config.toml
n_experts = 96
num_attention_heads = 6
head_dim = 64
norm_eps = 1e-05
rope_fraction = 1.0
extras = ["capped logits"]
init = "uniform"
optimizer = "muon_variant"
beta1 = 0.93
decay_fraction = 0.545
final_lr_fraction = 0.0
max_steps = 4371
Below are experts of layer 2 (counted from 0) of a mixture-of-experts language model. Rows are named router (the router's row for the expert), gate (a neuron's input weights, with its number), up (a neuron's input weights, with its number) and show model dimensions 128-191. Each number is 500 + 25 x the weight over its row's rms, rounded and kept within 0 to 999. Numbers have three digits each.
Before each expert's rows: "comes after" lists some tokens at least twice as common just before its tokens as in all text; "mostly gets" lists some tokens that are sent to it at least half of the time. This comes from a sample of Wikipedia text that the model never trained on. Tokens count by the router's weight.

# expert 1
comes after: " of", " in", ".", " for", " to", " and"
mostly gets: " the", "'s", " a", " an", " The", " his"
router:501492470512477519465451555515511501499514534455515478497525471448506536552480505526486533512480529515477484481474480490552530481491450509510464511475532484515497482499494515503515469514556490
gate0:536523461495510498518494476521492536483517491544455492490505519502503478523474505537492496502524501524511539492458507473470476496511539506518474475504473466504456493523467456484446497519460507
up0:527502518492502516473556503423529494478478537436551503479518482488522517487507516494508520525518518488509444502533504505504487489528497477499511478484476548491503495461445488511466508492502497
gate1:503510464522462531487521519516546542507484463491505489491507532499494461495508471512528460485488491473496547491501493489523495553512489527490529485484508471523488510517516553505473471533517497
up1:539507525494472471496481502506508503479497515490493555456504503549473523492512487512509467484514459474490504505495510534499497485536506440532518521505537499520510515544507463512519488512480483
gate2:498474470530510481546510518499510491493510481486513437497459552506477479512528527522499481518533488533472511471539482533479502467506487510493540516521524537462471503498547497481485535509520478
up2:512559537506512497451489535472556470513497560483519494504511495508493510511512496555493519513464501493531488515503495493537509502492508525461470506489559456490520462488468452489497477518507509
gate3:530473532517489548473497515543573528476513521472470508515501521479495476520469455559549517512534506506502483496519483499499495469500485513492513452512491491498534483464521563498529521541527529
up3:488521538483497512510480508515522515535544531518519500500519471496533478523490477534554499510477511508501493527500484501491501502520502524508534484501454479515498484482514542504520514524518484
gate4:496477459493469513494445546498511506499482480533478488529510521431507522484524498458500511497529496460486484479538487513474498492514483506481524521504466518500505483496506481542505494478499530
up4:494491458534493524501547508493488495509521505492466503493498473518496495517519497479478523498467531500475494493484494489535508537550504480518494497501534481465495478482531482498502507551498477
gate5:506454472505504517477474506459441481510487511458505572485508492536510459520462484485488472502549485465544491515488533503469521545514493508511497487475529528499503502492502535479500505520514471
up5:481474469501500467514498471474553498480502482493480499463542474459494491491517507467518504501451480491481525547472511504460509499495456502446503485494486523505506500581531488453521479484505514
gate6:472509518515488514565480510528521502481525513505444504501476476466477477522535507473492485474505537513520471508475476528472497514507480451512496523477491506518497477503523468507489475521476528
up6:479474513490467499513535510518522503488548473519456469516492542498537510460486499480525470553527550497535531520501512530509467522477452468522520511543494482493495506494484491517476522482493499
gate7:469460483458576518507497515541512508463482485516512494493482508483502502450493505537512487491498496544460495464528504507524513493519409506500518489527494448495461533528517507448502507480516472
up7:486483513478502487517458511483523451487506508485482482483468474501466531541503487516491529522457474505523545437528496490448474460537521492496487492503529470455486455474519487451539500461534480
gate8:515538512554499531463539471502506505549483524474510503501489496510427472510489498553493512513457483468498489507471500533527485515496506479519554508502563471509506480519498525457487497509494457
up8:525505429482557531483471514462508484497459511520537494498515490476480446552551490523521510516489461534470532490442493533504498510519467549513464525530539520513482472507483520505483519511529483
gate9:474485556471538519488504540520512522504484498524459515499486535495499481512518485534511499523485488513526524476514469538540462554527465552529475480464486472486487494499494508539508484475527535
up9:522480517503486520459484524491472521494525477471479531433484491508505497535493488488480527523546474535505520487504517488513492488479506479516489528510504448454511461480529498479438505519494490
gate10:537494480523524509579504517491536529489482442503513508503496529482484491474474460550505485524473506525522445528496474523503482535488499516513499486471485486508502526479487496517478531511506502
up10:466523545488503503485495478497502440501487511491580480500502482474516539525552522483535555528504504480484508515517507515480489495480530475531480480521505435473493497502492523496493515496565500
gate11:504521496468526510498495500499477459547508478531527541461500515478517466498491499487439492490488529498517503505494507472540519518541519503519518505450501487471485508474520502474473478516500470
up11:528476502475510488542538489462471493477500502484511462456509538485499474490522491512495494553501506514502498529530536517503498513469505469519492514505521482486503503503510540429508475515479516
gate12:515508489526546507527488518476515489469492502468491454489484451463522521488564505518521486524473468450490527495508520503508474520478531501517499479485499461518542527521499471534490546492503501
up12:492500529512515547520535481496527440509510546533498514473495479470503496510524497496539450521481481501492546498441508452463506513478516502472490518494504509490495492478493471512517499537496488
gate13:493520507477466459483540527451530500479530520527513484493503507471504494481473508445499475516530504481510537465510493476486537487512486515551511457497503503495471478465489485481501509501517490
up13:504487529532468492554480535488480518485510514500539477480487507507485521498498499454496525507458530466465478501498510510506498461452507453496471482482506499540478568498502420508525540484485543
gate14:483474501505475531497472505516552545457502505488506522519490492446506512502533513502523500483457514514464531479515525485525517477486519490509546520502472474502496504504542481472481513470507597
up14:521481528536466543456502454487510501503514479537458509479477522444495534515503509487491505480474512482504518530511499485495487495481507503503508511486510513520523493530496507466473457530525515
gate15:491497510522475491514486488503541495527501480453500524534498523476531540542514486475548439541502505452508519469455500498532505525518508488487517454501482491509523486510515546493473518531497581
up15:535487526490467475467510525520528569488486481507497475477479540513501465513539492449500492514499495446519508494450496534490511538535519502494517520489448484509549459472532539499507489501561525
gate16:514478535509521453511481523513539534498528498514480462512528537515513548481495492482495487456507501485509465481478497510549524494479497530502492516501479532511453541510531473499497498534471519
up16:480517503497501493441541483488454534527500484540437519516482475504531502495516512515522569517502482559514494531510485494505484469530466525443483523524495463514507512497510497519466548446549491
gate17:532487498523513513505473572535539485510507487486516506500500488503478486503495484482538503486459559499488531500450486530473500489550467534528491461537533476516476528473473501501469453465508523
up17:490519472460520530534488540494473472527528472519492488509516482497531515483510550504469541513500474460487496479504508484467496523492523468452482507511499498479475510522529496502515519547491461
gate18:478523515490485524498521504482507487494521465488546472509516488488524468478511517496532523512468473456514494492474498487496489497521466544507516469487528506508425515477494492514470527503521501
up18:553502531519465491507546500551530508463489494484545495482512465516511496511494483514452522487444502497517476499519512509536467498542524523511460476483500552515507502512476486524507561521512489
gate19:512507543519484519503453503505574472460492478472506493513513500516512499516522482454549499489490531492493508481506524489486513501533506492495513532499481464477549481541548504495466478494534464
up19:524486479484509532478482463507466532466486527531501540467516555502483523515512510533481538463518472532507505502527499511498507499534537482480484515474496524551523519491508495548512493494461515
gate20:479501469473530519495491458538461511525535508495471518502472540477534459518512476490494524505476516497495545511521518462527513546528500504501505492530502478541498515503515525522511481541503493
up20:551506459475488516530480511514467529476467534509516509524487467529516494516521490512513518496494513472483496484475516505468496488550521532515512506525508482535503489537455574469480503503528517
gate21:487507484523527555522507474525536485458489536509469460504461504482482514519498540506473507493500523514497495499475521509476487461546552531491495459471509492508521504537534492475472529507498494
up21:498473503501442462489541557464505463507517508526439472488508483499509528473475526463490511508492474458512502547514460474477478459513526460541551481504505481481519533505487533460497509460448535
gate22:485480493502501489551502460546484488499492475539523470468503490505470479463536453502522488465475526544507498500492497538522527474523445496485489519517513517543516500532457541483493512455507488
up22:528525504550472507458533472526510523449493503498527528450522522508511529479530510458481476485536513490492470502480500483522503483506533548515499543528495468546501512514502525490482542459493496
gate23:511494464472474492490457534516545520507538493451513523485497512488496499524446522511478474495485492508497504477493492510510499518484511516491503545501523476536472499518510535489477448525507536
up23:457498484468514491557506499502556512491511504533446484485506524500509519502508523439519502501483535454501504471473503502479489518538508446491541509486483487531484478497517540536472533497510486
gate24:475522507542497483524536467557516459467519509475507526485502492493508481507574515487497500529508510500487468500537496532487502466549512519531520482497445491523528464460484489490483541491503502
up24:527482436465485547455538497510518494505520497485503499532493478490532532550537530547476494535534495490503486503515512535508502522509468510537484522482500479491474482473500493507509516519543496
gate25:525523525512479535478518478524482506539520511502449500526511527515497520514474482545483457510500564473556480478454518471500524502511502526469501471473488468508536479488518476554529502514509506
up25:490560503487506479485505545502486451508471504498507501496494491469503510523501517505519473500453522476476483474476483466525479504503502520507498490501518528505481509544529495497434517455489503
gate26:450498520500482457490503487530484529538517476518492514498461478526477502527500505495522502473509513487488494510531518512495532527477513507423510538437501479465536499512503504536483535490547474
up26:522497499554536516533485522462505467457484479467514535478509492518510496490529508517464534490459491543498523498453496467478517525479487497455483531499502509488503521534495490471495464528528469
gate27:478484536531476465476522465514484425517517533499532531472455478466523533530498501496500513508480474507548507481497516500529474538544509553485488489507479485487491511505564501516490479492517504
up27:509518493503473485496473512548443483507488516460476486490505470459475479516476508506498531507461505534507484481506530527518508522491507485501465504478479488464485439496531455496494476523468487
gate28:494510481577468502559515514558524499490487488525502529462523509489469504518526503549535495502493525461505472508456471469513494522517476487512481521515514466518499512493523516442507525566535544
up28:498534537489492519513523400499487469537477486476476495493516462588478485469485468456494529504521513481519509491539523471512485502489516509470487525500477488494494494504478476501549508508492477
gate29:475469529488552480476491477529567514533478460505482530495494513507523499489528506501503472482507536492474521499463488493520504512489475493523508533488476491513487505504536469466506446514507502
up29:450503485493537498481502481476497496478481509462534477524458497516450496525455466505500480525465487505522535509523521494480524482518524546501476498484444470506474504499492487545468477470525470
gate30:473525536515512489465536492481422473530511505506486555475524500492484516519535486485495474517489527451513522497436521543498467512486480471517502490533532468538481457521503518472487475468514499
up30:502545517471493531514510553507534463496489517504484484502477512491498492478540507483482529477489527519522534462505511495515526545520486478513500523539523479491484481533518477501446500491532468
gate31:474519475486532511510508539524531463478525496543524501478513496481511480482541549535515477501473504492467485493508472528502486508480478486471482474553494495484543470497528451476507497514534551
up31:478487498494498481520532508544556494471488513539495467516517458465509486476554516477523509460494481517457467506533497503536509475505479459492492468515504521549479535491496512510491487506498492

# expert 75
comes after: " the", " of", " a", " and", " United", " The"
mostly gets: "ian", " United", " University", " South", " American", " North"
router:464486470459475521524506490497479492512527498498500506466500499486490489481510482501428511508504542556488527496460498486504507502502511450528457494481509509483517528480518498488448476536528468
gate0:504519490521517500478475514470526533522524499513480466534500506534508505471458492488477505483498450481531479515478483511495509485496479443502497510528534472493524508510487492517504492465491477
up0:506526472516501550515504464511466512548519491491554480468521475471518515520490492517452494486479470526481503512483517529492481460469477510546505528511478562508485493442470500489494475562475522
gate1:552518506481537505486494504502479499464441454504506511491497536531504487503490546451484473515511512478516511468508490517513473511514500513519519531433500544480483478466480553503456485498471532
up1:499509495515521477488489493467471549519490518480475505485489504506496538492480490468541454481524498527491461473520441477450537485498474489502481511486512470530480513485469497466519547490499535
gate2:506507499504497523502482498513474496485543495494460481491465521455526525507544528506528465509461519504520466459492562523493476478467462490511460460507481546496511513543508464505554496525514567
up2:505513472477539529510510468478473550509539510534464462496451530519518532476548494517535477441487503434506523483516493519509459568527544472516503470490466525489525478515505486469539481553477500
gate3:483469526512526493487475524530510483498532500524501488484471493551480508499473494509479506480485516532524482497489513508508473539485536477490491464466498491508491542508558498507513532485461478
up3:531508507502504461476480511491511489521483484489510489478524488539485536522484519500518494485524533477476507504505486522522504533485527491490513507502519539465500487512481533481492511479469527
gate4:563489508492494466423512484501514525466531544551515491493550485517510575533489525494489536525472482524479537501470524441480512473512522472500506490485490509493517500516521540486502525514508531
up4:527506508465497512464508490533496523476501513517485480533549505495513492518494498539473478471507495516512498521494525512526494540507479569503552471494494533481473532495478509508524466522485479
gate5:466497470472477496516510453528542490507484502543500536472532494512515488481471516492521533522519471520491477539497529552460473455534471509511485514469514509482512544471499478496494479527520550
up5:481522477495477467491496528518516500511500527559487483507513529520425479503523506460477503483501481487483505474513433497508508479507526504510487485515481503477525506506553504479512522517518506
gate6:508499522497504500532514499497495498474519532508533525510492502479530534457500482474505469498463494523535512512486529474508494468532524499467476512512487486499471508477515487516514521488508533
up6:512489549477478455535532454527452497538526510504504488476513496497485537442508509473494541482484539482476458510468537515518504524523529462479441495483497507538462462507455499535550486522512506
gate7:495482528521465483527460551475465491516490457505499430473516487507494515500544539493450517511540514491542537452474495505503473510467504475491476491498477536512516479509486509505487493501487504
up7:480478492476513506504478505469495497467586540475479502509529499475516505461506456527485481491451465525474522504501491474508505524488521488486514493496506542489502494459502517481482468480491493
gate8:527494478486463510530516548480547448548505517489470521516522483528501493512489538523475491516491503466522500471501485521446540549503535540473502487442499480445505454482509492473497523516529475
up8:513488475468465464504470514475506521517500517500524482493503472455491538453479508538446475491477511523498507513484509536522488546494476476526499483473474513514478490483453529536496475527509482
gate9:535467468500533494504490451474495466475516486490506556502529466515504518417497513518465496468490511509539502465530509495451511497462508459497552526505479514486502494499503538497511504492491467
up9:465472474528490453520496506490512517497457507554463453509485504478523450544502493489522505489491517503513483515554514523489483502487520501517488538478553457472474535562497501502495525504452509
gate10:493500516495530471510500510476524488492499496480481488495506494479510496529511543517513495502478526526438512447546533528512500528511461514540499475560535488512509461488489529439506490519470502
up10:464508550520500498509487481470550472513479494458532482535471522475505482460459499475538493527484543457527506497560509488543485545511525544473509525510517515502557508550490465523472507517501465
gate11:505517543505463512478505493507468489507469495498497522535549529538518548488499476496556514497407547448475522487491533488458527492450528510489519517465508518505506523515479485496490454502503506
up11:506502515539519488505503509477482514508534531478509513512489496482494549491513549449446494457499481533486498543516487543504469461513493525545404524537519534529489508485468510492515474499543505
gate12:483488546519487538492475505502556501481506507474506547481495504496533518488462506466528543510436550497461468486521541507492512517517505492474496492458482512497487545487465460494469495474534501
up12:495464526511478508507516499489519448494496508521539502506531478485520509533484492489518535533499505502464484529487506454549523507521544509472483483466520520472570465466495494501523530420489521
gate13:532499441461475501492472476497501484492470529515453508513546522524496509474492488487542507536502472519509505475490555524510488500504501491515535513477498511481490462507478509503499527472554480
up13:461519479538466490521465522481500482452514471478484459509461489505498511490488508500461486465510495492493486526464512509530505514535444483501483461520544528505508520481471511467498483469511493
gate14:508510490521477555490456457483482505541548496503532511484538499491542465466482538494476469473521526486528542465487504508505477456440523546467497527532479472549519512525522492475511483496486518
up14:486483471503495520511502499467507505535480525547484502473498462463510501467505571428470487469516523492525510461499494556515515485488531495546523508479439499487525478527500510518511513540537443
gate15:464495507550489516535499482483450485532519539537505487536501506447527481485493509529453545523527520520517493510461507505497472530497484510528475531532536459475500516460484500533474500474487445
up15:507487450561524485473494475470540485510504503513506527471477487509531523473496481454513518505553500478511519473513489483537524451520497506483493502495502500529498477525511514519475515462467500
gate16:516465473487498517522539500502503537515480516523474472497501548523481494500490514542497494544500482528482454497524481467515504535511448507491500534557536497516524532470475474495511519512517516
up16:517527479464480545469498516527479479505507529497489500502493493416480525520471522499467510494497509508508520496490486465511472508542483508509488497517496492511503453465504527504499473524518482
gate17:544486478505439495482494470506454503492536534502496484471458503518547493517474490491456505474483524508481503515472523530440513455522471463487505521527524496496483522492524492499497463510506455
up17:474525518480493486480504506488519546509467515464516478515480487501520512494530542497484532527521509481517510526521492425500476482482532539478510492492492486476503529503514454518516566496526485
gate18:546507515494467518480512501540516518460489480483516537525500478529516500505437523492466509508499505514490518556535499492534525517529508495519537490483497486500516507447499489489458504510499501
up18:475513493500486485539487517505447463479492497458518533526496532493454525466538507486509544524474511548448480478538501503535507461479489477534452548498494511523484517482505535495496544505453489
gate19:518490502511504510487511469462504467500484506524518512504495527485477484518522484496464519524475510494528527538507537498494516548513465499454499484458501492479499490490453472541455437497544474
up19:479466512495531517497494492537478498447489466493493533479478466518474514477490514488490507467511472492522463493499475474505518528480507505505506491436449532474534500495515483482496467519475498
gate20:474518508527526465470496518512489505461489499471485495462503499495500528554491472505478524502483490535523479515493504512491452514485506486529489533492513544533532452447484504470532513455476523
up20:471512483523482494492518514506503473498504554500476508506521485495478504506513513490445497511480501533478508499542505507541489443509504529501458511498519520505439493502505488429501505515464505
gate21:470456487518539481524498492495468461447490474462506512429469536504493535515535478465469498493521503504473470502510496464511527485491520481514507495501514515458512477498514578503512524473509482
up21:529536526464476426535505489503504513494516520507468509517498491496497487485498487508525502476458487484521505481508503482522511492511493501472541512525544502530500507505522446493468524501494507
gate22:494498478496499525500494470526535473525515473487457510477501491460512451555477503517492501523453494490465510488490531494492526510536514549466513541529529514526521505523516517471507490498496491
up22:520525543514509489495489491502488493491517557480528498477503496454478538480523500472527471531470498546486509507472516542508490439508515545555474496537505521525496481466498499491468506492515518
gate23:495500504486458524496483459531532502511521502475511566516487485501500427490501537508491488459510525486512509514528520484480484521522502476468492479444490515516481499464497528543504503489486539
up23:524500527508507477477527468442503495547527490512519490504531506545479529484532554504492479460533513533535472548460491517482494481497501512467507528523488541568505519518477515531539492488501483
gate24:464468548484525516454481460520543475536505471475495496533486486494471499511488497497477512525495502495485505528505481459484486534492477504491507501495494492498505527472505490458516488481536492
up24:488503484494513497499467500498533475539456486490539540535478475572476478477500472558509463467478483533472501488539491486476517511470490473488539479536490487499477502447510501493507493477491481
gate25:497521491502490495523469551505512515472494462468481473486524558479502495490541492495511531530480472512481507503518511473550483496431442508528504515515541498476485518512503487486499493501495484
up25:514490521546464477509486464495513490482516520488549509484504498499490486505487489521533486485508507474508506508566515535527513539525489523504529464476540533494474482488531525434485506452515521
gate26:448525525551479498495507489490522493541513445483516484501466509491475533521532511485500503485509477521482506522445495471440487473537518480496461473504483520517498506518549468524527465468522497
up26:490489529494458473482478527539511508518502478501502488509485483492501471540485469495491504527471516535453498521533489500519515534530490469499472486489432476539516480519558517514475528543511514
gate27:498471505488430527515470473513514493496503514421511482524539497525486522506472494478491546542508524525538464512516553522510499494515550481486495521503509459521485497517545476483473491501489519
up27:505469491508527493521465557477523509424479484479510497523510554495487505580512516488473520489482530555505497489505517503474477520545475502521484490491555494454494512485490483531518476493524457
gate28:506524473462502505498555492499491524525499496537482499454500503478513568468502498459494527510509504545485516506503513501543485512517529479499508513530492532522514503530437486517514498484451491
up28:502475498539559493499506499492492476532455504456490481501484505500510518509507484499519520519513471532481494462514475503476473511497549485466490485523547474481458466477461503498529507441474492
gate29:544485468473510529504550506486473530560484446510504509522464461478505499496509497523464513471532466482481525485477502479471486505469442507519489531512525471485469521450504524517488488546514495
up29:502490527509523478489475468475525455471467508527548496532519481541507471451523502503529506480458505457478520454473509528534466487464491483493510489505490487509510496545478559496504467489454509
gate30:450500486515557523489498461511445468519529477549512532501548456477494491541520486512515486511522481495491501452488520491484480540496494514488475504452479553529505520532493546485478532531464535
up30:475511536485511491505471478467528516464523510443492534518518510496489459487480475530497524533482502484486500490492494502504497509525535475541430524503491519499526527514507513474497536478499508
gate31:489467476501532491470465528465485511472437540559462479514477504528514492489498491489468507514474489495527505556547511478485456521533494513467470509480509510515490486514486494489476466502522523
up31:522483533486538531517491511527505497503503502545529513551472527490506515497558482510478505505484481482485482507514512503509497467547504519489480471504477499524490496478539475526473460495476519

# expert 69
comes after: " the", " a", " and", " The", "'s", " an"
mostly gets: " h", " Sh", " st", " con", " December", " November"
router:501530459481487499478506539511498484476454499451510514487489503453478547523493479502466478520517524518518530461502451490550531543525519466547461491518532512504504473499503513516506428507484468
gate0:487526500492512487555495488525501450500508485522537507515462516468511485517475472516519500496436512534564518528512551506525529518512501498493502467502478451523506479492534491460497482456558505
up0:520477516509476486524499470533501534464493510522493498515494494487490490530481504450475599517469527478488490474519509517525528493512501496555490511503532487480503477500513466519478488497481454
gate1:539537545469452496488485467481488488540507527486512543472457510513508520506518545493489477541528493530456480491502528491538472512523496481520550517538514485517485504432455523512501521489512480
up1:478493524464512511467498510518499506482507517519443506502506487465493476473502512506460527489513506521442488539520502500458544503484441522483491504508485494462492514509478460482508522516519506
gate2:528519492503471495507507524469516500472496517495515492477499496496495469483495506526469494477523524530510501533503500477521445456447476475501486508471528571477461517535518539489473523475459449
up2:489479511464469540509514482496486505512497487512505466523540471512481485478516499510542516473493498531522485442535531525482493507470515481477497474517486461538481506504513514516505480484501501
gate3:498560471503476486455529494490529485508467503507511489476489501524507551498537478483501486495508467487457522461537478472514505521506497518474501520566484478552473462528474502506549456513481503
up3:490529424512510478529527485531488458505452514493513439441521492518500539488434468522480482538540492519497473480544497495515534508494508515518519505501499519511507459531505478450543478475461485
gate4:490507538548486522472514536526514521476497493491519495524488484499482552476567475498520570471528557519432489491524521507520515516507494519505477500553532475508508487487486526488518493504478512
up4:450533514482534482555510559495497457536468514555516509514466478472508461501525494482530483513483528480510531475492482509500457488473463496524479522527504505449488523522492494456448431496486481
gate5:538547472499464544504497453490503490480457495489481514521527473476494500518455503528504516502499491472492512503478499481492492515542524498490529547476485484494489471499495519503467514510426488
up5:514502515486502529495473426475477456493469517522484481503548536504486529454508505479497498540522484459508513514530536495447476453512527476457510504512510537578495493496475520517510502510499523
gate6:511491485491522482507488490520529485481496420485493496484483479513499501484490531478476496451511494493501482507480466523482438527484530459530540520520511508484488493542478497492487511543496461
up6:502464491473517542489512496495485455520480477513459502478520515542509484500517483504452519466497496484491502472498509525546511516498526521508487499495498493478508513484467530458533484481487531
gate7:498487466521499485475527483513553441528462486489435451482470506498453511499516486461465483512550465498467523485471439503484491513524503508500500487513486546508507508499471522515544449519449453
up7:535458485498479499497501459512505514546520485514464492523469527525498549493513479434474465530514495493516507525481520470495499489523535460496501476497500495487509475544473440534520457536475462
gate8:480469525529469473472505534555561489525504485480472482487451491487486529494445508488505483497504515525506487487480496504522482520529530509500497535472501493499466488451543533519501460491523486
up8:513465443479515483544489484531531512483479477521515471532519508519489470510469551509475489534496490512495529500524498469469534453499512495504527435475512511440533509472490540526519517487506527
gate9:470480508519518505512495490483491491513455509462493487525474543457473509500521492520510535485480522508525529480438498520539488517543497548493489501446510546456472500475513491481510488519454485
up9:493450466504495490452522517492489514536466484511487519497447473539518484504559507488530494480496525470507486491469503504455499517493505524495519532519520477479498523492458532505458527479497508
gate10:478506512485546518539513472486475510545514491496498544495484493470503514524498531489505488485476515473525521518501471484456505507472487519479514513482489521488447483510557488505490459546453487
up10:525476517500453504527511500508515519481516523471472488500527479489498543498552508479455518476480472491510500479503496546510484500521500453498477466503504503514521502529464517510507526492489457
gate11:508536474497468496507470520506518561504453499475498523501483476524481564457499545458509523445493499455517483482517467492487545520438515522501477593477502512524478487519517517537469483549506467
up11:516460525478514476512502488492496498456510501530490510489498541525491459536517480490507536520540551551463497460493483504511517471504475504491537517539496500479494537489460493482477496512503518
gate12:524483553473466482499503502512474499510532510476478487534495501497459523443531546510503514545500541509479505523524541512485506473522462477491500465492512526501490524511461496504493519494478486
up12:476475521505482537448487562546488514455450521508549528473519505527528497517545513490517494507504493526455477507520521447505511482483473514503524488497485491499524483494562543508515519475505489
gate13:495487481525472498519509478514530527473484495479521507497445502473513570427495528541512493498483533518512515487489493475535505531489483516499508510529517490534491533510534482542499521477510501
up13:531487486521482497491501452490530518494462505524500471466513508506502506494495505553501496487474460485489521492502475485525538481504477486503513478505503488512490529498499526486455511522517528
gate14:436474522523506508534532510504451502538486465530528498474452511476526493503526534483493488497491527571479497512492571517542485513487485495465500481514453540519489515479517478475508487471471508
up14:519550532468493492519545495479487470458464553530533512465539496499516505481515502448474532507524508486538469492489550487511481500480501459495512512522490491563493478502481452492471498496485508
gate15:525514463498523473475460495523466483505484479531537493511477495490539448523522466480490504466504516490535497517469484477485495514494489479538482515498500499449479492494458528482478506496519492
up15:508482496492493517496526535510487478495520494487486523529497493537503495452470524513469547518515509489523488498464492505453473460514495507501518530580497453526465526483497455529513477513506481
gate16:533496476509494521440515509537466506444516507499547501498543484473510487534518492431502485513517538510537510464506502519529485492519493466533525510510513527555489508472508547603503479512487503
up16:481497489505511497519522556477488469442537468473529479530510500533511486511511503509496487476473509529506515454484508477498474525532511472488524514525507483505490474475456503504495578498488501
gate17:509492545492492531529505451498508508478578510500520530515448513506481447509500502548505506458473520504532523471506511495526526461505523494488527495519508499438495523467525483548528510502488477
up17:450443518514530557489485515500563477516506464490491501482450524481491489504538483522521518513492533529494512480534489501502523513510474518484509501530523464478485492479533520493502525475484510
gate18:463506480515497545493520468471452471517484489535522482482484475464482507498443518454506503495492526467487465467483488461537495545499545456517487526459537536443502510488497497524475500574492499
up18:483502472497486552509480506508485538537536449554493479498503515538480487521506491485491500472522484496498495480501468507484520507444502472472499533477468442478449481492485494485508496537535504
gate19:504498547508488467519515457487538479489489473498512520520525494489498480476547533517525506552505496475447481518473477468512443503499498490526483517508496506556485517464526495490491488507503563
up19:487493543494517490501508498499533531469496501542516510492531515525528442492524487501540495484530502537499528501568498533499499486461486483488497497503468491522504524514502492513514443502510476
gate20:482532469463498493447501517500497518430482482492563507485519478484494542481449547475457495489497478525508490503529508499505498454504458511522456526492485527523491499491535490476516515477477555
up20:471574522533536496519506506506507487483526515541486529552520459484514468504500468527520513502487503455472494481495498500484511498502483484482492479529524517501517493515520480474461489516506514
gate21:566537495506513503502524474543487465481501488498512522517491421486522512452526501472476505455481514475532487500505503492502505560488495520511489514538497544505519519512493490492525516487469446
up21:509484546507504530468487510540522523476486463539467557538461534450510540518506506481515497520497561500504500490493524519481500496551488490474511531507464493490517503483563522485472478506515472
gate22:486470508492461494538488493490475502520489486472490508478527507506478522485508518511499483489489517503509473523555507483486515517509454493508507512498508494527500490489495530543476529468525508
up22:464520526541464449516527522475516500433489535509512526483483480501550487539492503482491500512501539534506545525497498500535483487490568525482484475479493523471545500540512467525469520485471449
gate23:531496468481512537523480537508454510501525507502464470482520441506531497526489532523501481490528477515481490491493513540532479488518535509534515490556533480558505543500485507519565524533515491
up23:477557536492491545510487507513520518554473482466533519511488507504522485519478489442491501488473470508510514556505529469534476517469487514495492496474500521468481498456481493542506475489444495
gate24:461511472485523513512520495506502583476530473492469518497521467462501501517485494522514518491486491510502513494525497506524521521477522538516522499488471483489484483521536484491468460516533503
up24:504468523476503464464468514550500480472467504500504507529461485477506504493505507519510521476480497502468482518481518475508479528520503468484509502497504540465516480479511512448497547496532536
gate25:529554526492484539443480509490482506497589524497496506493528498480469489477508451489477490545468532498493500496495539497537496526513477478499464515528541483434517486483504480412506446524550493
up25:532478536545560455539510507478457483550508519536471516461488522503515473545534530485492499526497519514461470519525515477535513479499535502508500504540515504522519499511487554484504498507471488
gate26:470500552524465513476469499484510481467457497460517488487492513460487514456461504490494498537486549527520527506463514483495519452506470532502464511483443522507482504499476520474489475483531525
up26:494491503533498498511482506467485490523539511498500472523471492526513487506491504553501514499492504488506471496484470516501483496450503504478512502477525504483481520496512512504482533441495505
gate27:482532474511487482509510551502511531506508420500459487463506537450498554527471502485484507520519497548499545493476491484543523504487502515506475481513501524514540461470479495486507435510472462
up27:528455494563502507461521501443466467480493488495469500482518538518516519490517487489489479510511504481561514513443484535505481515482516494503486526507523535515492496507466507456501485451475497
gate28:505495491484485487481507472483465510500479507476494475498484517526524527500508527506463490475507499488507481507489504527548467492518534459530527468486543512530521495511460507538518467521460475
up28:507518486540494539492504501497484499506542507519518512463501512490529460511488513509495497506533485526554478500477503537487450507535504524497475472505493507529508499516507498441457491483464479
gate29:423497474519468501504538472519506436494488505491475499512527476518518476506510510548458526484511530450537479508485506482527454498509479502507464537516512490518483490443448516469471519525510470
up29:515525522509475489506501484480551514510499511505502470526488507460514475513501498501490519461475507506463480507567551531517529501458465513476494438490466479483481500562530474509499502512514485
gate30:496531538489542473502546447494445518498485505518519473477492473519493468498509500511542505543446509491518467497508503475517496492473489494471486529501484551519473489503447514499519491500487516
up30:504500514514449492547536442461518446507493472539457514526462529504522472497465516482471463469462474481504490478502515528467480495523494534477502485453492498499462488472502507463499487498520514
gate31:516488532547514448515508501493440472502460520538516532497526516514476486481519548497497507530467494523475483498527484523515492501510500474508531480453546517476491505464447506491501487484488472
up31:515524475480537515487493455480506498485498521531522448512471524444516531503516513491491507500513495491500450516490490515519525485508542534485451507461488534483474486525475438481526469463480522